Experts of a small language model.
Size: 10 layers, width 256, vocabulary 8192, 50.4M parameters.
Experts: 64 experts in each of 9 layers, 96 SwiGLU neurons an expert, 1 pick a token, a softmax router.
Training: a variant of Adam for the experts, 321M tokens, 5401 steps.
Below are experts of layer 7 (counted from 0) of a mixture-of-experts language model. Rows are named router (the router's row for the expert), gate (a neuron's input weights, with its number), up (a neuron's input weights, with its number) and show model dimensions 0-255. Each number is 128 + 24 x the weight over its row's rms, rounded and kept within 0 to 255. Numbers have three digits each.
Before each expert's rows: a language model's description of what the expert responds to. This comes from a sample of Wikipedia text that the model never trained on.

# expert 51
Description: Stat slashes and election cells. Slashes in sports stat fractions such as 25/39 and 14/–, plus line breaks and party or candidate cells in election tables.
router:106169143117106084130121079150135122157106131137148126097128121100142076085139102126128141106155090130179123115107095108162144104102123122161099141119150130176143101160106115155118138120133114141104176109110144119149181101129134101140156133126149162144132139119160135104102136094086116156185134113134140114102168107177106104077104104085144104100111115093082127102141111134153140161103120112132114126151094138106117114101116095117129130130136117113120141111103102108138104130165126138105155095144107094139162147116179116181159101126117089117112104129089138103138152128121175173143163111112153137108093135108127149173132125159142137135157124117161107141147139091143152109108088156165156101134136128135095138097106150096119090140113168116126113124160112180141108168094117
gate1:167129103137170114140073163126153144128121098080138112095156110159107126178112074121098094130123148178099152171132148136093100125155133156101134131128101120106121141138158157112166156122144110086189100108116094070110100157103137155104117133124144129107144116165179095096123115128140128137137121127127092132149134164109145124140099139137114166148131147123144133168163147130113090112119108147152089118127123141112116122107125112107130104105170125095145170121118142109174131103162122143154148136089117217162137130140096134156101093129141134120161137148126114111135111189133111139114106126124135085140163132113176156113137131137113121124160130099091093124115119136154113138165119090125151155118134100112120169144133117139121167097123095117116154144141131100098184115119137
up1:139140114116076163111142136135109120099129127106129149137162138111159180137105092090136145140102103150142090129110130104121123139111113179097159090173094104083129085100152143115113117140122156088135162130149142098133110113138089134143139140143067106143201115117129098125145177125157159103119123139150141122135129120118094082106121127178107156135114164153119126155126127115171120115098149098106147117141106118156136095123134151113145093147133147166105165149096177164121104123128132153117131124174128112097102133165154116164092109160104169124095106105093102096113148122149152107106106133103105110157153131158120085141098104104107164130120121125132153118088086123143133113108126162157154142147160137134171109115122122138114095131100112152152129113059105113113110125102149
gate2:137177158119160101103140138151173124081130155148134151135104137104130142161143074113175139100113124152108104127163140127154122142124136168109144073121115110115147118092157114099108138131103134065128117166136129140111115137097159108138181119137134158127107164121151149132100132144111134115091123128141105153123111162114156149137151117151163183139159170136138114095105203156149140124162119118115127137121159105139116102130106139119124129112144140139168165143154119164154168107106141104132165124119122169127125148112140149091109170126121146106185102091141168148129130158145121091139106095139129132120092136130118149102130132150089093140115108162108179086073126101115166147099128081150112110152129126134152149122124175150123128087118113131150100113170141105097098091136143
up2:094126128099137146143140134151157137103145156156147131127118134178119100113100098146111106168130116112136127163166146149133096110147145143128119081143111156081112107118117141173134111116121099099133146092121129120140120119110127113143124167131136190147113142132154140156137148135142114128127123160142067135142116146116119119167149111065139087106109099075135126123122186134111155178119112170098146122164133114114164150124143096157161104124118121098122107148142117109157193146110135133099119123139106144099124144124115128113149133126142124121124083153086071173132135143095100139114144105115118126105147138136149166141132152118162165150149112108105154120129191099138110152159116153124158100094113156145090185134139134098131171115077100139129141208143136119087103141130129
gate3:135147100129135120098151166112074114131127122134129137089141147160073125168108110124156102129089121144121131099116141143131157111142163158168133149098157129128151126116136138112175168128113127135142110127090126100112133117120144156135107136129173117113154111160152161112139118129137155117158140154107144124152127140144142144114149079086122133132123147134118145134081153117123114143129142095154118168108100121108146134093125124124140152145120143110126130112141192133122138135131163122102167102114141120198104116149072115130159114120087127097100160121118150128176135166127118125131126124153102189141100136047108126141101100137128137141115133122161177168119128103177118112175147095105075167118117057144100112123142111150104167109138123086102153156143087114124139081123102
up3:124153160116102102140136100149119111151157119137133123133129101106165129108116156134111133154160123155127137202139133100097123134104133097128157105122092131131113178127126083111111086179171136143115140139179117146131134169119118142125118117100109129164091177114153114145149125122127151142103129125155091116121112114117119122140093174134146107147147062106120104111181131101116144109142118158105126108121159170143110143153129118127118158082163107144122078129143100105149128134120099122126126108138113118114153130108119148100109131120143131104160122132143149118135095118096147162132099090134151126133147131231154102082127157124115101119068134144113115135149126157138109109131121136128121090132044187086138135164138153107135096130151169145134106134127157135110080136145130

# expert 39
Description: Table cell separators. Pipe and slash separators between numbers in stats tables and career lists, such as 26 / (0), 28-5 |, and coordinate digits.
router:116117111129130087147095106154093127114107125137148133113158094144121121133132145137162154160150156135111109138162128128131165109127135089143142095130099110101104143154156124100121116177125168126092109138113125169122083134131121108120151096101101137124144104153074072118098176188150124105135123159143136115097102118130118114134111133120153140098121115119097097111152119111121116144111150129086144113122136109156161169158077136166134130067134101156168150109116137124115135122126082116095158142101187108097174119123182145112126117158135111139177164093098123152094137160131137112107124142070124148161128103102116111132120136128146141092122115098162117110139114088151090155132083181128160163108105108141114136149091130106094135112115129087152146093107133141159139115166138
gate1:125160164167135121111172135161071163137123147153127129108175119140142156146094088100110115165125138173129125135146175130115123105121119127120154109128131100098121109122092118113116151128127131161121109151172081128125099111138133151104155104137131084131149137141107125150126110166116143165145118168161121140125094089128101139113155146129123113141076106170141155111133099147162088102104166120147157115116165126152126139137125122067117120147124152122131124078214108134130133076114152097153092151137144150121098139140140130158061153113072164105158136117120139149116155073161107141149088131118119101075112112121145127110108123099111104143166137114121127155122108121164144125166112126119116152100127129116141171110167126151123141120142083138137144121138135128171087111145134
up1:145144149133108131112106130197124186124111143136160098101135120109159115144096064070146143143133175186163153130136109119150163134163125120142160115160124096117171079093097132131119147156071158142131125126173141119131103144127097113116127094143112086117092117155142134167122099132137153121146112174142108125106128115120144161122141141097128127093104134130080126109163118140182102132123143143106105060129141120131117146122132129134124147136104101139132146135170116167098164087112169101164073150081130167133122121121133093148088157155118129170160101111112119124139159124114135140122160156103097171131132110129175119114125138124114109139192145109114124147132095129148159148146101126126122150125149151104140144081159134134127149141150121103129150143136127123145113156117119
gate2:074136129114166133125130105131128131122147118125095142112185172105149122121111099133139067133098129125107120179142114167125124147126152150097096112159096110121101131155100128144143111122136126140124150140134105101127131170144166121080124101119147151115143102131166129127129136156107125134169111071163127153148163131113173126142098123134135122131143136117108121122130137151151094155110105133097167135132109132177148134115130144103079100111112115105144115128098130133110093084191091120103082105134129092085111146093123165124095159167126121117114177159090143153125159165102114117175147131141115097077146113156141124092176171156119074108142149165116116075165126141147106141139124136140146147096145135106135157128113106114117134131165153120119081090125107102130107136096153
up2:151134168097131109130085162101116103124111133135103122102098139102128091156171125150092101114166151092143121133124118082143171148156130108139130174119165173108160100116159146121132097117163149135114143126092107130121154146098127142155117125118078086136140125130132139123146117113118138190123143173061110090115143141116140121092157128114165123147124115177178111090119126121102186102137129144142117110143140134123124133120134134109165093132126149095143128129113104114158125135064153119104152142128154183147140103110127094133142129143131147137145087112142120129139109111130111135139144153105189137184137117151113153131113113133130128139149152099178140162102139120125108094122122126120100134143097107143099122161146162086108132122046124111111139190139168137106141135089128
gate3:169132150110105145124121129155150142167165139125150145129101164089138127125162127118121097108100141118084123121128146131136096150189103125106166103113131122101106113105113079115116166106134115135135130114145117154140122145117111145105111165149115132130165119116127141181126117148128125115168133145126139112103110121108172147110136151117164113169118134101167171098100064114084135095162114103144141131136118141130124105113149131134151134170104156126133114122155116152111149110173098126111096139146133139129077130098090139124119103084093126109077131122108157126126159105151108113124143090162137113111117181170129107061106112164148093144125128116120105114117120142133144115140127131120080108135127137127129169180186095125148084166189128148120086150182150096146167139106120
up3:091093078122095140146120133136148096124122112132147100152118143171151122127070111124133137123159122138173138121097107129093182114119155134161118106145123090156118137114106124158066136136166096079108098111119163117123116135130149136103131094149128116114072076097110149098157091115122104153157138144157102122084172174148165095118124094102113138115111111142097123114163162118152116156161134179118116123093133137130111128143122103141141156102108110148106139177114094146131114129139122118114156128167072161171138133109128162129127095094122105139155140106140115106144143149072114151184129141117124115125152161135110099117164117127089132113146102117115149138108110153116135132128119142129148112111132164085118144102091138154119115135062112162109140138109132121079105143106090

# expert 3
Description: Infobox and table symbols. Currency signs, brackets, pipes and short capital pieces in infoboxes, contracts and results tables, such as $ before amounts, ft, ^{, Preceded/Succeeded rows.
router:117123129093134079120143103157096127115123073127112166114130118159081132135106126129108109095154171156167111169127149166140118123115143124125128130139127103168098162161143091142150163116105162119082180127136162132098112125165126158107123119104112143132113128128114131110144130121102139141160174110123124115115168118106093113110120134151118159091097143171134070151147107092139088141138127123066103144141133148132122162098120103117131146140118095098111121164160141081146105117160126108152138141132123133177161178141128145156129103089102118118140100146162109144119127166124141168117159144111139116158130097095110155138177114079137128142157152124131105156126142117174098118148087129124149147107134169144128096108117100165087129104160150085105174151131120154099116122092111
gate3:158141118095084159170094101145127156140118112061102125146119121108107111126088163129122146141133096122136130116111121167126164093139074130089149070120073161140115118120125155157140120112123102140150136127180158133117120124143177178132103111114119138143144131099109145158085130124143190119139156153142143161095097204143137150146162124093114139116098099107126158139106113125126149120147154147119112135112140132111188106140211146174142116147140122130144125136146124116145114103149106120127142091090127108101099124105105107144086135144124135140152137099130138113161135128078091139150131135148147122076133134105131164107125158125120136138088100144124101146132167156129136118125129115132151119138167116135081088146181118152149122121121128145096159128112152098147104102140140
up3:125138158151138115090174135090130119136146147115166096152092149147151091109167110145141108127104143120124163130120123118089113112121126118172114157110132122132133121122136105078110117108106112110109116147064093159139141114115097096086166123116079131103099126160133164159163104091119132123188161125139151116139164102116138122097102155185127105142182126144163111106125163139095117139147118106133142168115129116177097111118108116152137156100095135135144125149105102139106115150102175106114113096115139137138155128124116152106139131141154148111145095105140161132155120125146143095163126121122134141144085091160110122114099102122134123158151107164147151133114116143122132143083171158119133076086085167149155135154079113093086137149132100085158117156114112114098089137146156
gate4:106129140132095119102147170154133134146135123145107122109144142144161130143115102150088110128119125161137092095120139140115109100179177112141135115113119095123125134106135122156139153130143128147116112155142145132138146144100128118137090143143132138151133168129132108114117116133148130096107167067125117097113152175111149125114136102096106174144098127134104116157117177169140154133152123153075110105155136123104144108097142146112120116142089083099100131072158171133153146134121150117140101181133137161134133132139121144123135163107174150122157156122158120121110185145175093140090124114116103111141081116159145144164142127142090115160118100137121145096168105175156116146138153099124151092147177149120176104137168164132111173153134107088107158090148097108118120130120057
up4:128140131130146138112115061132113120117123151121165097110091139109111138130176107101146144125128123117130134134146156110130121108110118106139119116168154151081091144132129102086105118146120126108147159080119120104135138139167144118087123151118149102108084089140135147172117128087125126191102123140122171096161108100167132118108114118172140133105138151120125118133142145069132124130114125129141134085092091091128097133141104121123142124112129121148149149081112166083113137138177125134129126100130110120144131150100124078115118099141154110140149142108108134116135067111104129104148135170151148115149140176141126105114121139110135109077112095130158098199107174066101154111137149169171125145150121173080109111116104099109136101140131137139113117166140172156158093110127130
gate5:164159124105156161171091148130127147140161122156151143187140125118122138177111124143154110140107130108109124143117131138115162102166111118111101147123117160108128095136165125134106112133132142142098099173159111131150147143135118130138114132142148118084117093080116120104131109122147124126125134130143136143108155161103176145182118188131145139129175158157113147140110157107144125091128169134162147099138116123167131091133205132139102117121118125103108124146136132128136123103105135137140094125124139142111122114100105194049176115130138173148092151121150175121157112139137117160137109137127145135095169150147149135097121128099126145152133155128138142133143106162185133131107153155092090175158080143136112112121141134092118094162149125132114163112116099109105070123159122
up5:145113107113161114180102165084110145134126114147121112177079115135096117188118122143130107135118156110132138160134140144102083116132123147087138162123115129108119107169168128128130142075101115145095119143137128179133129144157127104120148131077151125121117107117100116116150147101103101132186134134108099150127164153153112124173138165131114109113141118150134118145139160120162125085135125112133131158105117110121088133104162109146082138115144129130096115135120169121124138143136111174170105146129115137138134150125115152144140095117077148135078098133142158161180109145087135146139112170143170158130172127133105149121142096109175115180169139142142088102108150127207120150100124087143091149121102107144115159120136090144131096139149155085140130142140141139125147116153140